Experts of a small language model: a variant of SOAP for the experts, 781M tokens.
Below are experts of layer 3 (counted from 0) of a mixture-of-experts language model. Rows are named router (the router's row for the expert), up (a neuron's input weights, with its number) and show model dimensions 80-159. Each number is 128 + 24 x the weight over its row's rms, rounded and kept within 0 to 255.
Before each expert's rows: "mostly gets" lists some tokens that are sent to it at least half of the time. This comes from a sample of Wikipedia text that the model never trained on.

# expert 27
mostly gets: " (", "ter", "our", "\" (", " \"", "a ("
router [ 98 140  94 129 105 136 108 148 170 156 106 114 154  85  95 137 145 154 152  80 111 100 114 102 108 137 138 130 138 129 160  79 110 110 138 124 105  99 106 114 101 130  92 164 126 118 133 107 107 149 160 137 143 160 115 140 139 125 108 158  83 152 105 116 107 151 121 165 105 144 140 127 164 111 124 136 121 139  91 128]
up0 [122 159 110 134 133 147  87 143  92 136 110 131 151 145 134 105 175  78 157 103 143 167 134  96 146 136 166 163 114  93 154 112 156  90  89 130 145  98 132 151  57 140  99 113 154 134  72 157  93 136 113 114 131 116 136 120 116 149 147 188 120 139  94 110 128 118 137 113 129 106  94 148 132 107 147 143 122 106  93 122]
up1 [122 120 159 145 132 141 139 137 156 148 152 134 121 124 132 128 106 145 127 117 182  98 112 161 129 142 100 141 154 101 157  84 106  92 101  76 133 112 134 127 129 127 120 117 144 101 164 103 180  86 109 125 167 127 145 131 135 109  68 111 116 112  84 124 114  95 145 129  97  97 107 145 150 121 138 156 104 110 131 137]
up2 [ 94 126 123 144 131 179 141 129 121 115 141 109 115 135  79 104 136 151 101 129 136  92 198  95 135 160 113  98 163 132 122 112 112 103 133 139 149 147 167 141 116  83 115 110 161 116 143 138 135 141 120 114 152 145 127 105 148 111 127 137 111 121 121 117 148 117 148 112 118 139 122 124  80 121 106 172  96  93 123  93]
up3 [140  86 158  98 103 152 145 104 124 105  86 177 134 123  88 134 119 139  90 140 174 113 133 133 151 144 125 125 104 155 156 111 129 162 120 161  73 101 135 121 101 129 103  90 163 153 116 137 124 115 122 164 112 112 122 151 154 132 115 150 170 122 105 113 159 118 127 138 109 203 122 116 185  99 114 139 144 160 133 113]
up4 [108 133 124 138  85 100 132 134 151 145 168 143 150  88  99 133 109 150 144 132 154 120  90 142 111 114 140 144  95 161  68  84 163 136 120 123 145 101 144 111 120 116 120 173  91 110 114 129  94 131 113 148 121 135 117  97  96 156 112 164 115 154  76 114 146 139 144 125 159 131  71 160 117 131 163 137 166 136  95 154]
up5 [154 145  88  87 126 105 212 137 134 105 106 106 122 110  99 122 112  84 143 137 121 104 159 109  83 117 108 167 138 167 141  98 124 133 103 200 101 108 138 140 109 109 133 118 150 140 124  77 103 138 143 118 114 109 102 103 118  98 154 118 125 138 136 107 136 125 152 132  98 140 151  85 122 168 160 104 127 107 128 109]
up6 [ 78 111 109 125 125  86 152 123 134 113 125 148 137  68 123 111 138 153 132 129 100 148 118 148 143 172 143 142 143 111 107 110 123  57 102 120 100 132 141 116 147 134  99 111 136 145 110 135 163 109  88 141 103 106 136 118 133 182 120 164 119 132 126 167 143 168 111 116 108 154 110 146 124 151 111 150 140 105 142 151]
up7 [ 71 140 110 146 124 129 102 181 145 155  88  95 116 132 107  85 152 125 157 117 151  97 147 192 129 159 114 121 120 133 147  99 101 160 102 136 127 117 129 140 120 108 145 128 123  99  96  98 123 144 151 113 103 117 144 133  69 131 113 153 147 108 158 138 128 108 108  98 103 145 107  89 147 100 133 163 153  98 156 138]
up8 [112 168 114 115 112 139 159 145 134  97 151 159 131 106 123 139 140 122 101  99 112 122 145 120 108  78 122 100 163 108 124  83  95 146 149  96 134 151 125 155  99 104 171 146 135 137 130 121  88 150 138 117 160 149 135 110 114 145 166 131 120 132 125 162 136 184 115 117 135 134 183 120 153 133 118 124 114 140 119 121]
up9 [118 158 120 121 127 118 113 120 142  95 134  98 158 112 115  86 140 133 165 135 137 123 119 163 147 119  83 120 123 119 127 112 137 131 170  77 122 128 137 115 133 122 143 134 145 154  80  96 118 170 118 150 204 165  98 145 112 128 120 122  91 107 129 135 122 132  91 121  83 128 119 130 132 160 147 141  95  93 123 120]
up10 [139 114 149 129 149 124 123 140 151 141  89 147  81 147 154 147 144 119 137 103  72 148 126 124  98 118 119 142 120 124 122 139 106 112 124 141 114 110 144 122  88 138 107 146  84 166 185 145 130 157 100 158 117 134  99 128 109 100 125 117 122 144 135 113 114 124 101 138 130 121 133 144 161 119 156 157 133 147 129 165]
up11 [132 132 156 108 134 152 161 166 117 154 140 132 133 126 169 120 106  95 121 119 125 141 154 195 150 131 121 138 150 100 149 101 102  73 116 101 105 121 160 112  73 162 125 104 135 102 122 134 141 133 140 149 140 136 102 120 147 174  99  99 125 126 118 139 138 140 109 135 116 137 160 150 125 135  74 137 147 126 149 131]
up12 [135 104 127 105 102 138 145 124 119 114 140 106 151 143 149 159 122 172 111 102 162 126 123  78 139 155 138  88 141  96 148 123 140 111 135 137 143 142  96 131 105 119 150 135 142 114 149 100 153 162 160 164 107 123 132 161 143 153 132 109 131 127 121 130 165 137  50 156 125 120 133  96 101 187 136 148 132 120 143 129]
up13 [158 115 103  81 162 108 117  71  95 129 148 157 149 133 132  86 114 130 164  90 141 108 149 109 135 129 122 149 134 107 129  93 145 113 127 109 118 105 102 116 160 140 113 159 136  99 117 147 119 128 115 137 152 185 177  91 155 173 107  95 136 121 175 150 109 109 135 139  91 135 112 125 135 112 154 100 121 118 121 110]
up14 [125 121 141 116 132 127 108 143 116 139 168 126 137 109 127 165 128 113 113 103 101 115  96 111 105 123 158 144  83 101 106 110 119 143 133 185  96  78 138 163  84 109 120 133 112 139 129 123 148 126 125 105 119 132  90 133 149 123 138 107 128 107 125 100  97 147  98 170 141 167 121 190  91 121 136 155 129 130 121 115]
up15 [145 129 112 113 130 111 173  66 105 135  95 113 143 137 100 143 105 135 120 125 133 103 166 154  99 143 121 121 131 167 129  34 154 124 119 138  92 161 110 101 124  89 143 106 133 158  95 120 116 129 111 164 158 161 156 105 130 159  78 114 146  93 130 109  84 126 146 113  92 106 142 133 128 119 140  89 151 115 127  86]
up16 [137 154 144 103 132 108 127 106 154 123 152 130  86 116 145 137 157 100 125 112 160 156 151 120 104 114 167 109 117  94  94 121 144 158 118 144 119 128 111 135 133 127 106 115 102 145 114 123 122 149 140 153 162 131 144 143 115 140 154 144 127  96 104 121 171 147 141 144 152 114 102 100 123  85 119 150 134 159 123 163]
up17 [ 92 194 133 126 121 156 116  98 119  90 120 152 129 115 127 159 106 118 152 110 135 142 118 175 139 158 129  79 122 150 129 101 139 157  88 110 121 145 121 133 129 138  81  99 163 139 149 134 175 144  76 149 172 154 118 129 115 116 131 140  96 115 130 154 144 118 177 106 121 146 173 116 127 134 127 143 140 126  98 122]
up18 [123 138 110  97 138 109 105 154 105  98 148 113 172 134 100 137 176  94 119 122 100 102 101 138 146 168 115 126 109 159 155 135 147 103 111 175 140 153 172 122 152 107  98 122 120 107 132 140 140 117 152  74 100 152  95  94 111 130 146 107 112 185 143 118 155 147 103 108  75 110 158 145 186 140 127 108 120 137 131 109]
up19 [107 123 108 144 110 164 137 141 116 102 128  94 151 168 142 147 106 118 102 132 123 175  72 159  90 127 128 143 125 132 159 121 124  99 102 127 127 184 143 150 132 125  98 133 147  85 103 129 121 105 145 143 152 159 152 129 102 157 124 118 153 161  84 102 131 118 118 127 121  87 147 112 178 116 113  80 132  99 139 142]
up20 [151 133 143 101 138  83 129 105 110 104 178  83 139 148 106 130 158 152 127 141 173 117 109 143 111 121  92  87 166 103  83 121 105 146 140 179  97 136 162 107 139 139 126 126 119 146 154 140 164 132 117 121  87 169 102 136 102 170 151  70 113  89 141  99 161 140 145 141 108 126 155 123 121 131 160 102 144 146 104  85]
up21 [117 134 113 106  81 132 113 118 131 140  75 104  82 147 128 115 137 165 117 137 127 104 136 130 118 155 131 140 174 157 122  99  99 107 144 149 105 124 154  92  80 115 141 115 118 134 117 154 121 113 147 147 151 115 120 161  82 117 116  82  98 106 136 116 140 111 114 171 118 137 120 161 142 140 130 155 121  90 116 145]
up22 [138 110  90 163 132 164 111 122 101 176 117 112 157 124 113 124 147 161 135 123 107 106 186 105 148 116 167 140 144 155  89 122 134 145  96 142 106 109 150 123 121 118 133 125 155 151 134 129  86 141 124  80 145 154 134 117 102 112 143 122 118 157 163  94 176 154 121 120 144 117 155 166 201 125 115 132 115  88 144 168]
up23 [116 123 134 124 140 134 150 123 160 170 159 124  94 116 122 165 114  90 125  94 122 133 112 147 142 144 157 133 122 133 110  85 137 175 135 141 130 101 123 116 126 109 116 117  94 142 118 150  98  81 113 113 143 165 173 128 136 131 112 166  93 115 127 134 130 152  71 144 133 144  83 139 101 145 102 134 146 148 142 126]
up24 [144 157 146 124 102 147 118 154 118 154 115 145 140 164 157 107 124 132 117 133 134 118 129 113 110  79 115 126 145 131 126  58 167 160 132  66 163 164 128 116 131 157  99 182  97 128 138 137 108 147 125 155 140 130 139 135 102 129 123  87 137 156 100 133 131 146 110  84 110 181 125 137 125 143 126 117 123 104  77 107]
up25 [117 122 107 119 119 160 165 168  94 118 137  92 153 116 108 132 128 134 160 133 118  76 138 100 169  80 135 112 129 147 109 141 118  93 138  94 113 129 124 147 156 147 140 165 102 113 111  70 116 125 139 123 106 111 115 162 118 133 183 115 128 174 101 108 134 146 137 143 167 133 105 138 157 130 139 136 149 111 109 123]
up26 [113  96  99 109 110 138  94 131 131 131  84 186 155 145 140 129 143 117 116 120  94  99 149  91  85 137 110 134  93 134  86 144 146 115 173 102 136 138 101 205 145 146  93 125 129 121 153 144 105  89 100 147 135 100 116 150 113 132 123 169  94 138 107 111 130  84 148 100 161 163 172 106 140 109 178 132 147 126 154 150]
up27 [144 112 110 136 140 100  93 134  93 106 133 165 125 124 146 134 151 120 161  84 171  73 111 105 170 140 162 125 157 133 127 111 133 119 122 161 109 133  77 104 134  99 137  97 138 108 142  71 105 165 108 126 135  71 120 122 110 109 132 136 126 166 175 117 120  78 149 156 183 132 126 112 128 156 148 123  79 139 126 118]
up28 [116 149 131 107 119 138 150  97 106 139 106 124 118 139 176 153  93 128 137 108 111 121 138 125 143 149 138 101 120 123  97 162 132 140 125 117 115 152 100 121 113 158 125 135 120 102 146 101 160 139 117 165 134 126  65 131 147 138 102 140 114 165 116  98 183 123 143  88 113 119 131 100 197  82 125 118 130 157 135 159]
up29 [127 112 165  74 125 169 140 158 123 144 169 144 157  96 121 144  83 123 146 135 137  76 111 137 130 135 141 122 110 141 117 146 108 114 131 141 111 161 142 138  90 107  98 165 103 141 113  95 133 124 172 181 178 142 110 143 142 170  96 118 145 129 112 139 145 150 131 196 113 142 144 141 129 135 136 131 153 149  89 131]
up30 [145 129 169 172 115 135 139 105 149 128 114 128 147  75 111 146 134 162 120 129 157  97 157 100 144 117 105 150 126 153 155 147 139  83 110  93 114  98 137 124 163 114 117 145 114 129 115 105 115  80 152 108 170 159 159 123  71  98 124 136  86  99 119 159  99 146 141 131 125 162 146 124 133 102 103 168 181 109 106 110]
up31 [116  91 131 121 157 117  86 128 152  98 122 127 136 138 141 135 118 163 120 167 145 129 129 140  95 150 126 130 136 137 111 107 131 131 180 168  85 142  82  97 113 126  95 101 116 121  91 132 124 147 114 128 101 130 138 151 121 152 113  79 130 101  94 153  78 132 137 139 161 103 125 164 142 131 141 157 173 113  99  99]
up32 [128 114 132 141 145  89 131 123  98 159  97 142 145  92 130 127 135 109 135 116 155 123 137 135  97 133 136 104 123 107 127 135 121 161 139 187  92 103 121 106  90 102 105 115 130 136  95 129 138 117 135 155 121  75 138 115  98 116 153 180 118 131 138 148 128 137 159 124 122 107 115  88 132 156 160 123 126  88 162  72]
up33 [151 132  91 152  91 119 155 128 154 160 104 109  40 115 106 127 139 115 110  91 103 100 139 137 137 110  98 125 114 135 130 134 103 190 110 105 103  88 124 146 141 141 110 125 140 127 117 116 113 154 143 149 122 125 106 143 142 131 170 126 114 151 124 117 137 120 160 136 169 124  87 110 155  97 141 169 120 158 108 131]
up34 [123  87  97  90  97 162 124 101 148 156  74 173 108 122 136 129 170 119  83 107  84 117 163 114  90 140 134 133 105 168 104  76 154 136 101 147 146 129 134 153 147 113 145 118  82 131 147 147 122 122 147 126 144 137 132 166 119 110 114 101 142 165 108 123 102 124 164  98 159 129 135 107 118 151 135 104 125 133 126 148]
up35 [100 104 155 135 133 164 130 151 134 124  93 165  89 107 109 150 102 190 136 113 101 127 125  87 115 161  95 106 165 134 143 140 115 125 135 156 127 120 102 159 145 136  96 146 126 115 108  94 133 142 133 117 135 152 136 129 105 103  88  54 121 153 146 136 117 129  90 143  94 116  91 112 133 152 186 149 160 111 111 143]
up36 [ 86 111 130  88 116 117 131 123 143 117 152 134 156 117  94 128 129 152 146 109 111 121 123 159 148 164 115 109 123 166 152 126 109 117 122 146 128  77 170 102 117 140 101  99  73 136 119 157 161 103 137 118 166 166 101 118 133 163 109 134 125 109 118 119 177 176 157 124 172 164 143 136 130 127 118 140 123 134 113 107]
up37 [151 113 148  95 128 134 126 132 116 146 116 102 137 116 144 133  98 166 156 147 115 134 183 117 134 159 155 105 125 123 150 152 126 115 104 120 135 132 165 128  94 131 121 175 160 175 118 102 114 150 149 140 149 123 127  99  94 121 137 185 108 128 148 111 133  88 123 161 132 161 178 121 122 117 143 138 147  95 140 104]
up38 [120 102 117 147 106  94  98  88 129 116  94 108 126 178 124 139  95 139 101  97 125 135 162 140 110 144 112  76 132 137 122  91 121 146 149 103 106 126 142 172 151 161 112 115 126 121 128 144 114 133 182 115 146 165 101 180 131 135 135 118  97 132 130 118  97 121 130 109 112 131 116 115 150  92 143 105 122 137 138 120]
up39 [ 99 160 123 166  80 162 122 149 124 157 123 153 116 159 151 112 128 116 140 107 116 165 149 147  91 146 119 124 110 152 138  93  89 122 106 146 131 139 124 118 103 102 163 128 151 131 123 117 126 173 153  96  97  83 126 170 138 109 160 168 107 156 103 104 128 148 106 164 146 153 107  96  86 111 150 135 147 163  95 123]
up40 [175 135 140 121  91 135 169 130 101 138 139 118 110 117 112  96  60 103 132 150 131 108 154  84 163 152 156 139 101 134 129 101 126 113 116 139 124 101 169 122 125 147 107 148  93 182 175  72 124 131 145 139 166  99 163 136 121 124  89 150 119 101 147 120 121 132 111  96 133 103 123  94 145 137 124 139 157 107 161 122]
up41 [103  90 146 128 120 129 169 130 119 121 179 133  79  89 133 140 128 149 129 112 118 154 115  98 111 132 152 118 101 111 131 138  96  95 106 102 128 142 119 151 131 126 165 131 140 142 158 107 139 134  96 148 105 133 113 101 105  87 110 134 151 156  95 168 113 119 160 103 117 127 124  92 101 112 146 124 136 157 149 156]
up42 [119 126  93 152  85 107 134 128  98  99 160 145 181  74 118 143 165 113 111 145 152 168 104  97 110 120 126  75 123 131 124  94  90 121 152 136 123 138 121 125 127 132 197 139 114 146 153 148 108 114 127 128 127 114 139 160 119 150 131 158 114 125 115 146  95 153 130 171 135 115 146 123 121 108 117 162 157 129 103 117]
up43 [114 112 190 157 119 104 147 120 120 127 139 151  78 132 152 132 109 147 165 113 122 116 104 103 129 156 146 108  74 102 130 111 137 157 131 151 122 187 131  95 124 123 121 155  90 125  80 143 135 131 132 120 110 132 115 115 145 145 120 132 135 129 114 141 114 123  85 111  68 126 102 175 153 176 130 109 164 141 106 160]
up44 [106 132  90 153 102 108 100 130  94 163 112 128 104  82 137 133 161 132 119  98 116 140 119 166 138 102 117 116 108  74  68 167 134 169  86 148 107 106 121 135 107 171 112 106 162 128 152 137  98 111 115 162 117 134 136 124 100 106 133 118 124 113 120 101 130 130 149 156 142 144 117 113  86 119 130 173 116 117 122 162]
up45 [140 151 112  95 148 104 137 114 100 157 132 105 140  99 112 184  84 131 110  96 157 106 114 123  86  96 118 172 123  92 146 133 147 149  92 143 150 121  99  72 141 136 147 169 137 104 116 110 111 119 111 132  80 147 141 126 111 148 122 100 110 101 126 123  94 130  92 136 134 127 149 104 142 131 132 135 149 144  78 114]
up46 [113 163 154 168 113 148  82  68 112 140 138 103 125 133 161 157 151 137 152 117 107 140  96 106 162 137 118 120 119 111 131 103 150 147 136 118 131 136 151 129 131 136 129 149 149  89 106 135 162  95 133 129 152 117 140 127 143  75 133 131  85 123 113 130 119 154 129 115 131 125 141 116 163 157 106 141 114 103 114 112]
up47 [ 79 142 130 153  99 115 175 158 120 153 142 160 129 115 126 156 117 176  97  70 103 151 135 109 141 143 128 107 107 122 164 126 136 119 121  86 126 135 147 151 144 158 130 135 106 121 138 143 120 120 121 110 108 120 161 123 160 105 141 159 135 196 133 157 123 114 118 175 141 120 105 115 133 123 172 218 175 112 179 126]
up48 [130 106 107 129 103 124 145 124 148 165  93 137 110  90  97 134 165  92 133 135  62 132 181  91 131 152 149 109  90 131 154 131 149 113 135 168 133 111 113 140 141 146 106  88 132 119 125 156  91  90 155 150 139 114 162 112 142 159 165 176 145 137 108 146 141  68 146 120 157 152 125  97  97 148  70 134 141 107 135 150]
up49 [117 158  88 150 169 131 115 116 150 116 175 171 160 114 120 140 182 140  95 104 118 169 121  89 100 135 118 119 134 152 120 142  80 152 127 135  78 141 112 156 157 131 109 155  99 131 150 125  90 155  96 164 124 128 114 147 142 137 116 120 141 121 103 107 139 161 132 137 144 138 166 121 185  89 136 130  85 109  99 139]
up50 [161 120 137 127 147 121 119 123 152 160  72 121 118 104 133 153 115 125 136 131  88 126 122 151 141 155 137 103 122 134 139 116 116 115 115 151 171 148 135 160 145  80 132 126 140 131 119 138 165  68 156  99 156 111 146 118 143 134 136 149 161 167 114 111  95 143 148 170 138 136 146  92 119 148 109  82 164 158 105 160]
up51 [121  77 139 106 104 119 101 130 116  71 128 137 102 104 119 128 146 128 130  76 115 104 147 136 131 135 123 105  99  70 101 123 102 110 109 135 140  87 105 158 131 165  76 117 115 150 144 127 123 174 122 130 152 147 111 153 146 102 146  98 143  82 134 136 138 142 132 164 160 168 144 131 169 129 144 172 146 128 133  92]
up52 [119 112 176 129 105 101 112 107 168 111 138 113 130 101 106 153 162 173 124  87 136 140 162 138 102 132 123 157 149 140 130 140  69 111 145 154 123 147  78 110 100 145 134 108 149 129  82 127 133 134  95 130 171 110 169 135  89 118 116 161 125 133 103 154 114 147  79 133 154 148 155 116 132  94 120 119 143 122 120 141]
up53 [119 138  91 114 120 104 133 125 113  92 146 155 148 165 146 136 155  79 125 133 180  77 125 102 192 127 144 139 137 134 129 124  94 122 150 121 143 124 164 112  67  99 129 159 128 126 129 152 144 143 127 139 126 134 167 131 147 129 134  93 126  82 167 132 132 128 120 107 113 140 143 102 184 121 115 131 113 133 142 137]
up54 [137 128  98 153 134 143  88 109 133 112 102 153 110 128 113 135 123 107 139 129 141 178 111 151 134 185 138 137 114 148 124  80 172 106 166 137 101 135  87 116 159 135 119 107 173  73 120 122  80 134 116 100 135 131 118 102 108 143  82  99 160 123 154 144 135 153 125 113 123  85 144 107 122 124  94 148 121  80 142 122]
up55 [129 132 134 106 134 143  78 136 159 131 111 138 172 121 108 163  91 145 159 121 177 184 126 105 150 127 125 110 159  77 117 107 151 111 112 123 112 125 111 122 106 113 139 146 148 101 144  93 131 120  94 153 163 135 163 159 142 116 109 104 113 118  91  95 125 130 138 164  92 121 145 162 152 134 104 147 133 165 116  60]
up56 [167 122 111 137 125 151 102 176 183 140  87 106  95 185 128 134 121 133 103 125 137  95 177 141 120 139 144 131 128 114 128  93 164  98 144 138 115 146 131 102 105 112 110 108 126 163 105 128 109 130 134 108 158 165 136 142 142 130 135 109 108 147 109 102 123  86 125 164 126 127  97 123 118 129 121 126 146 164 105 113]
up57 [121 144 112 131  97 157 150 136  96 135  92 120 173 123 112 110 110 148 119 104 144 122 104 120  90 108 123 142 139 153 169 113 166  62  91 143 118 121  91 122 126 125 112 124 143 130 149 113 137 133 132 138 115 102 186 103 166 139 125 128 175 121 139 141  84 126 167 154 105 141 152 102 131 118 131 144 139  77 109 160]
up58 [136 146  84 129  67 163 120 173 127 125 144 127  88  79 151 166 117 150 115 116 138  96 123 112 134  99 123 138 121 102 103  90 105 162 122 147 140 128  98 114  80 117 159 132 205 145 150 106 144 118 180 169 121 134  82 151 155 121  94 131 111 141 115 127 145 143 158 137 152 134 144 101  91 110 132 143 146 157 138 137]
up59 [134 116 170 126 105  61 131 143 138 101 108 133 174 141 113 153 165 123 155 128  77 131 147 114 173 178 128 140 133 130  94 145 136  67 119 130 127 130 134 121 146  98 105 104 120 102  93 111 154 165  99  87 128 158 142 117 147 151 150 158 143 142 150 100 147 154 128  97 117 101 167  74 146 155 111 115 134 156 128  89]
up60 [112 150 123 157 133 119 129 105  76 143 138 150 170 121 114 172 137 103 149 129 149 102 131 119  95 103 177 116 120 125 148 144 136 123 132 150 117 154 118  81 108 119  96 128 151 159 113 158 108 128 148 189 117 124 134 138 114 151 150 113 100 102  96  91 113 154 101 127 117 136  94 134 145 112 174 176  96 174 119 162]
up61 [114 102 170 142 146 127  92 114  96 181 137 106 111 116 104 135 164 148 107 100  76 107 162 125 109 146 133  92 146 111 128 114 127 110  87 145  99 153  86 120 157 118 119 171 117 108 115 110 150 105 115 136 114 124 128  97  87 166 128 121 164 167 102 141 153 138 105 133 122 139 102 121 129 128 159 128 141 104 121 142]
up62 [126 156 118 127 152 141 117 132 150 123 157 143 135 154 138 150 117 105  95 110 146  86 115 132 137 117 108 117 109 127 114  96 156 143 130 117 104  83 132 129  81 115 119 144 142 102 169 116 144  82 134 144 142 154 137 144 146 147  97  91 142 141 142 115 111 128 124 172 100 125 118 141 127 108 139 126 186 151 151 109]
up63 [ 99 123 128 125 157 156 137 109 138 126 166 153 122 150 122 127 141 123 126  87 128 103 109 139 101 120 115 126 135 133 133 132 162 159 132 129 137 138 123 137 149 135 122  74 100 134 162 138 110  84  99 113 117 146 101 146 155 157 132  96 140 149 131  93 153  95 128 178 132 164 142  90 138 123  96 139 134 148 103 105]
up64 [155 113 146 163 165 123 163 129 125 135 123 149 131 130 161 110  89 120 162 119 151 123 134 101 132  92 106 139 153  58  99 109 117 130  96 160  86 138 156 105 145 107 114 142 132 145 173 116 128 140 138 152 111 119 138 126 154  94  81 139 110 152 131 143  92 116 145 157 174 136 168 103 166 140 126  77 122 105 137 133]
up65 [158 148 117 148 130 130 121 135 148  93 100  84 133 132 107 168 128 105 153 117 113 144 135 114 116 155 137 114 117 144 120 155 101 117 135 127 134 136 112 159 107 115 186 134 125 137 130 106 148 103 131 135 122 124 154 169 146 123 129 154 112 113 103 152 105  82 107 125  62 124 118  81 135 106 174 131 138 101 106 146]
up66 [ 95 116  89 115 103 148 151 115 169 119 145 112 111 118  72 110 150 149 136  93 121  79 123 107 174 120 135 125 129 154 135 129 106 125 106 129  94 117 127 136 113 146 107 104 118 145 143 140 155 115 103 139 158 134  93 115 171 128 151 118 166 191 149 132 105 133  88 151 195 103 140 137  92 107 114 124 117 103 128 155]
up67 [124 149 128 135 124 173 131 100 131 150 105 128 122 114 112  95 134 103 130 117 138 123 120 140 118 117  92 131 139 108 154 116 141 106 130 135 113 127 144  76 113 142 140  90 150 139 117 110  77 170 159 191 187 141 112 101 114 151 106 126 102 113  96 128 129 111 133 109 141 162 117 136 154 103  76 173  74 108 147  98]
up68 [109 128 114 121 122 105  94 110 129 105 121 114 112 125 123 136 152 148  57 134 136 134 109 119 115 180 112 130 155 164 150 110 153 135 142 118 127 153  86 124 145 165 132 137 116 125 111 118  93 126 157  96 152 156 129  66 106 110  66 152 126 122 123 135 105 105 137  94 143 134 147 132 102 151  84 146  97 130 144 146]
up69 [112 126 112 139 118 108 112 114 138 126 111 117 183 152 159 103 166 151 151 109 110 154 140  70 144 162  96 167 103 137 117 102 140  64 206 156  96 162 123 114 129 152 123 134 124 143  69 123 125 129 106 160 152 107 151 119 142 141 112 147 130  83 132 112 123 149  93 130 145 138 131 171 135 148  86 124 115 123 120 141]
up70 [136 119  89 142 121 124 152  94 128 147 114 138 111 137 145 119 134 188 153 139 105 162 120 149  98 121 128  92  92 118 102  91 119 120 106 157 113  94 124 146 119 103 112 122 122 147  80  98 188  65 169 142 186 103 151 104 127  95 164 151  85 130 165 147 135 115 100 174 125 129 112 121 124 146 117 100 151 173 124 148]
up71 [ 96 142  62  97 149 126 149 131 134 159 142 169 124 104 131 130 135 153  66 135  96 148 132 127  89 142 134 104 134 137 191  81 135 136  92 116 146 137 127 143 137 129 138 138 135 148 112 123 122 125 105 123 149  87 133 125 135 107 160 113  92 143 152 144 124 129 131  96 150 124 120 144 141 156 152 109 146 105 133  99]
up72 [136 105 106 140 118 145 131 142 177 135 117 128 140 150 152 172 126 141 151 126 141  87 134  74 130 130 140 125 134 133 136 115 140 136 120 138 133 137 121  85  76  60 122 127 117 117 162 143 134 106 132 119 150 137  90 144 127 158 128  82 146 128 134 104 148 101 115 169 164 131 160 131 120 126 127 154  99 144 109  91]
up73 [185 107 142 149 117 137 140 140 145 141 119 146 102 120  84 137 120 173 123 142 100  84  94 120 122 159  99 114 121 100 150 132 103 110 124 124 112 123 146 105 128 141 121 129 109 153  96 125 136 122 132 112 136 139 104 148 127 166 122 131 123 101 130 138 123 164 132 175  98 107 152 122 127 141 133 102 155 113  73 127]
up74 [ 85 146  97 116 127 142 128 108 130 122 114 169 128  98 115  80 130 134 101 121 120 115 105 137 108 103 113 134 108 132 142 137 107 130 139 101 102 117  79 152  95 101 142  91 116 122 146 106 105 104 128 107 148 129 146 123 156 105 102 123 109 171 126 150 136 143  85 132 129 117 108 118 150 102 142 146  78 136 173 118]
up75 [103 118 202 106  93 132 119 110 110 116 116 116  99 141  98 149 155 179 163 104 124 130 158 135 122 137 112 135 109 145 127 154 133 100 148 110  82 135 133 138 170 109 124 135  99 156 115 121 139 115 132  72 139 149 102 101 111 149 108  88 150 175 132 134  57 144 126 104  81  86 156 112 144  80 138 146 154 103 141 161]
up76 [141 129 112 116 148 122 116 125 142 162  87  65 147 103 122 150 105 121 169 113 156 105 117 151 135 116  86  83 139 133 165 111 133 126 117 136 147  98  95 140  61  97  74 128 158 114 144 159 102 132 107 135 131 141 109 113 134 110 113 167 127 108  93 195 140 104 117 124 123 140 149 122 125 139 120  77 150 141 122 148]
up77 [124 132 126 115 115 134 151 110 116 136 145 112  95 140 108 122 147  70 140 131 107 141 122  79 107 155 140 143 102  84 155 120 135 135 129  89  91 147 147 153  75 116 109 100 131 125 117 141 130 131 124 145 168 166 118  88  72 118 109 125 137 190 117 157  96 117  81 136  99 115 143 145 165 109 121 133 126 123 116 141]
up78 [ 75 167 119 158 105 159  98 161 118 136 115 132 169 150 125 124 108 160 161 137 102 141  89 153 110 142 141 127 119 141 135 126 107 112 108 138 157  89 106 110 156 131 128 137 111 134 126 139 161 137 117 128  84 105 148 193 128 152 166 117 137 146 122 135 152 114 133 113 101 144 123 138 109 151 146 103 112 135  97 131]
up79 [136 153 118 136 113 131 146 153 148 163 137 151  94 105 121  90 153 136 149 167 115 106  81 130 140 121 157 132 157 137 163 138 132 164 140 178 117 169 118 130 118 132 147  99 124 136 147 100 142 154 164  91 128 132 153 124 221 127  92 146 131 110 131 116 130  94 107 155 115 131 163 123 123 140 174 133 118 124 144  70]
up80 [109 140 132 163 104 144 111 152 137 142 114 160 101 159 141 124 142 119 189 136 110 125 169 115 142 131 154 106 129 133 115 139  90 123 110 168 118 164 162 132 114  82 141 124 142 116  86 110 137 124  87 134 134 147 178 138 130  94 101 121 118 138 100  99 129  88 122 176 108 171 113 140 146 109 135 107 154 126 122  93]
up81 [142 126 120  99 146 155 152 144 164 138 143 114 118 120  69 136 150 129 135 152  96 166 128 148  94 101 135 106 109 134 135 129 129 101 145 130 127 123 178 106 121 153 145 139 110 147 115 100 133 149 126 139  91 141 125 138 127 150 174 125 140 115 137 134 121 113 133 121  88  87  89 207 128  80 109 172 115 133 157 121]
up82 [107 122  84 129 112 151  90 112 155 104 129 108 107  89 128  96 169 110 114 169 102 123 164 136 138 115 129 160 122 157 133 125 110 132 135 146 106 115 126 124  84 103 134 142 135 111 139 122  90 103  87  87 155 105 120 139 130 131 115 143  61 160  97  60 128 131 130 153 144  96  90 127 154 102 127 112 119 155 104 129]
up83 [168 134 113  90 141 115 114 145  99 166 166 181 180 155 153 106 141 108 108  95 156  84 104 101 147 186 105 123 152 121 141  99 129  92 117 155 102 136 124 161 142  96 155 174 108 110 124 104 132 134  97 141 146 112 161 143 103 150 111 124  80 117 141 129 133 141 106 146 124  90 133 129 122 140  91  89 118 107 122 103]
up84 [152 129 105 147 117 127 173  99 125 140  95 114 103 101 111  85 146 147 106 118 167 128 126 109 117 136 122 116 176 132 107 104  97 131 175 191  95 141 116 146 126 128 119 130 140 104 102  79 125 123 122 136 140 169 116 148 139 132  89 133 104  96  78 136 100 122  69 111 144  84 125 114 125 145 114 118 144 118 141 146]
up85 [ 72  93 177 145 115 119 176 126 162 142  99 113 130 102 118 117 121 166 123 128 127 131  87 105 119 125 157 157 131 104 131 105  50 103  83 108 102 114 129 143 130 157 174  84 142 140 108 100 164 148 118 166 112 142 125  99 131 137 108 120 128 167 166  79 109 122 112 168 143 116 136 123 153 120  87 123 141 149 131 150]
up86 [132 127 157 125 139  91  95 134 140 123 129 149 106 115 123 116 104 119 126 123 156 145 145 117  93 147 131 139 191 153  87 155 132 138  89 116 101 102 128 132 133 135 159 152 141  65 119 138 118 139  92 102 105 109 114 168 125 127 121 120 122 123 124 125 141 148 121 160 145  88  91 113 137 154 164 124 104 126 121  98]